Below are experts of layer 7 (counted from 0) of a mixture-of-experts language model. Rows are named router (the router's row for the expert), up (a neuron's input weights, with its number), down (a neuron's output weights, with its number) and show model dimensions 160-319. Each number is 500 + 25 x the weight over its row's rms, rounded and kept within 0 to 999. Numbers have three digits each.
Before each expert's rows: a language model's description of what the expert responds to. This comes from a sample of Wikipedia text that the model never trained on.

# expert 25
What it handles: Non-English name syllables. Syllables like ga, wa, da, ka, ta inside Japanese, Indian, Arabic and other foreign names or Latin taxonomy terms, like Tani-ga-wa.
router:535465514477463524474492499471502527481497491499507503478492504462508499452514482462525512487492500502473515534468485502527515510505485569437504548514480482477497498466470531476455477483492468480524534497473506510492490499454490503511501531474503525494504490500498499501508483510496470534504561513498485501461475492490512462523538514510518530503486540496460501519511503466534497535540485491504489485459532501502486506468465518500526500555481553488503462476517485511539524508517491
up0:489506527461510465488484519511513497513507491488469507523495463486526523507523463491445529522518481531496508507528492488495534519452496518541485454515515509510480477501488484491565467521476466507478470442499518553500507493491492458538506523493496536492481503505523492524503477507510497482513473506451523497508513494475475508517499519486485497479511513508469433472533475473504492541442523525504490488486464484546494510537500509480497491540465528478477516509478540511503504473482523
down0:539513486532529558499516511517570458490518524507531521527470490507507493483454548520508485482509529504534548502482538499492507486547485495494528475504507480512491512507534487534511498492500532505518551477494517513502504476482485533504475499496461486510520511498505517505490507484445497502485500536474505477507442484489509533475518489551499509529529513452530529515468528489472515495498478524497498467495497508539489494517493480505514503505470513492519520514519493493520522501519482

# expert 24
What it handles: O syllables, music context. Letter o and syllables like pro, pa, Go, lo inside words (Ass-o-ciated, o-btaining), plus the and of in song and album titles.
router:477457511481472489508477446525510545516523520470492471487528507483495536427563500480503510462528490471526514492461489512527553499484486516502487495536455536491499494489486562526437476484522513487466514537496493555496461513472520493485492515484461496472503497461468500494547521506482469547484544521514509519472504482504481489483508545491528502483477544515498458538494553461496480508570497549531513485502519514526487512504474518493531513521507497522495527502510487494510512493515478
up0:536496514494504480491534520479482486461478480485499463518472517457480502506521498558525510499492512490442460464511488505502531463494522513531527527549551508498489517486518523591488546493507476485513514501472540514504495543514503510487483498500529484517523532468471539481529465533488518472493497506475499499545502493498494537514488527544502522515455489488531494499485518489470538540485489499510521477541470477485495471538488508553512516480462500460494503511491510482470540497491540
down0:510540494506510506530487509499477526520467462485496561494550468515493496493498425526447504547479516528524448526491528510496484508488538494485539478500505489517496487503513522491518471499471469524464485511474499464529528518501477514533498528511545513542529536524484499469508483469474513527545466531532476499498489566495521495522491509473480513510492504530523480492490534485503524460502512491517535518512488509477469511461516501494507506491489424494519491531541471525483465521517493

# expert 11
What it handles: Capitalized name starts. Single capital letters or short syllables that begin proper names, like O in Oklahoma and Omaha, W., B in Brown, Sh in Shotts.
router:504499520497490491472477487483548504520515490512463543503505523493444498497526490485521532491502477512492520479454468538546505454537481552434504529532484495499542509481519492502443465507513488490471507501500539514500470523454535515487507545474516541497498489471477481532480505500450488523513555511535512502493474500475490509514501544512502500506484525533496465549484498476502498490545510503547479455455530486495513505510504514488448482508481517509515491481512507526495494481545542
up0:478524544513564513490532500533536530496487478506514521484509499519468519490515475503515481517500515535496450502446521481499519477527517476484485492493530487479511492481546489504525508537505518459492512503468501486518465533499496492506481510495521526499485506472482512520494536509523509487525488493487450527502527503487460541502563450459470521507524464522478514536507530480502519481510515495470489467470459507511540455545498462484492458481519502470498489489524485519552504482496556
down0:498498497513534451518512500497455478496520507509550508472486499531522453518486508561528532490511486499510483498517498470510516509529496512513529491504509479519468487497480492453481511436466495530503492526492499489468529482552534501519503516513449470512531470508485510489483469525486488492508528505482541471545442467499548467510452542515481549468483497484492503485514452505492487508487527475501454490539533509528476539470492490510518523475452493523522524455466500455468508522484475

# expert 31
What it handles: Articles and possessives. Determiners the, a, an, his, her, their, its, usually after prepositions of, in, to, as in heading the Department.
router:503495552441476507534489492530498530510513508486510515486532550463496528501515499440559521491477477477484500481484481494544512470481494556487524504506510513465541461509475548507477459510489476471507528523500524550483487521455508536489466519478528512467504510480488462494493533498534474531499518508502520514489470498472484462501516539488534515497503519503486437545475492468495524528565469502502483496468514447510515543508523503458534503523514501537536446508533475502522491477506530
up0:533557556477504510507498451528543486535468493495472507477503504509496514492512472516499474493479507477444500471527524500492439466526513530485525489516478546504529525513504511466493489504497507502476514551480502484470449510456527499480507436518496475500482519461474498505496505468494486496486492506498520497447520508491496527439530500508446523513511458535481473523486514512495482508484536489496476461490517495483509484503512496452516486521510467528489512483540528541500492457473472
down0:515436481531509533497484498487470499517514510491501517530479514478467498486467513453469519458497475546540505503513496501534504523483530473499475473486473525530499486516529507453530546507511474507506510500483504512493529585552494482539450523515551503502487505557528497545496527511457512479519499520487492451520495476506499493500458518505526498500518551498507528476505513483504528472530487529427470534520502507511503491513488530552472514521482500492516477492496465436490489533544519

# expert 18
What it handles: Line breaks, statistics. Line breaks after sentences or table rows, and digits and units in population and percentage statistics, such as 26.6%, million, km, ^{2}.
router:513506522479474507491500448489475571540515506520502522493497502492509491447507513485518500502495452499485512521438501494517489512482478542469513487530456529452526495479507498519477449512488470459487532479480527502478491520475512489484487511493480558480473502482456470534509499524511488492455518509541484492449457520461500470474494548463508504502516503522506499531483524507518490501553500537499495503500509470460524527515448516482533488526482510504529511464500496515518531498538489
up0:499480468523486465514548454537533464482471524533521448466517534509462464534437510479529532518476503520509476514498482519538499477496525493498531495499504515468499503509526493536512489492473467484538512493501526526499496521477538508511500534502499494447486454497489462493497473542480514511518514506512512494448496462519513499518492531504486516497523477506494495507487515516464520548483561505489476512510474443491521507460495510486526488476528507500502494488490526483509478525502505
down0:519509503474540538486487514532485514496492479530484519539508517500534536523540517507443513465525479493510516496516515481496516505482452472474486493505472494492502486494502467448459475506460531540517521499469473502497529500506466482495487516489478488528495487466537494500501533546507499538531479496503527516510498493473469473446495462510498494522522473486498489503512476499521496471497473499498518493531522517486469479475468514492472529498471544523467488468514482520514505516488453

# expert 27
What it handles: Infobox field punctuation. Dashes, colons and line breaks in infobox lists like Born:, Directed by:, and degree, minute and second symbols in coordinates.
router:493503497483462545518514476504482520482497501485471495517503504512453513451517542489495518482468449520491539521445466506501530507489499503485515530503476510472527461501499524515467479476530503483484517508479548512478469532476555489510475499484481533524477500464506478507477498557442446517497536486508476511464433468490490483523499530464508479497520526499482498521475517471501522503504499451497450483502518460476464526523483503499538506488508562506506489504516461519521522469491486
up0:559501505502526514508530530499526522499494470511473500475522499512503519445530523524482515464536512531475499476493544522456476467502512526552485481512487470533469483497445483524502447492509473481521530524506541456524470508463515484488490487498485492520504474560521510531501473508515526502526503523501502501509497486490467469499500430455493504504528565493490497490510539527490553522474465486545503471532504488509507502534496480460491521471510507538495516494503456510491540480496500
down0:458494513511502475470455498492499525508463487511517525526506520444495506500469527541500499494481490489512549476507459528447492494496533490463460474514463508500532489515495497482466509485491492491520489482492474505524469541497512511455513491515498504501494496547505502492506505509462504532486494475525495525519511521488488540518482520538539481511475488499513517504490482448475473545490513513492525523482455499489449531488472507533494462494488497487497502519501520503514440498560503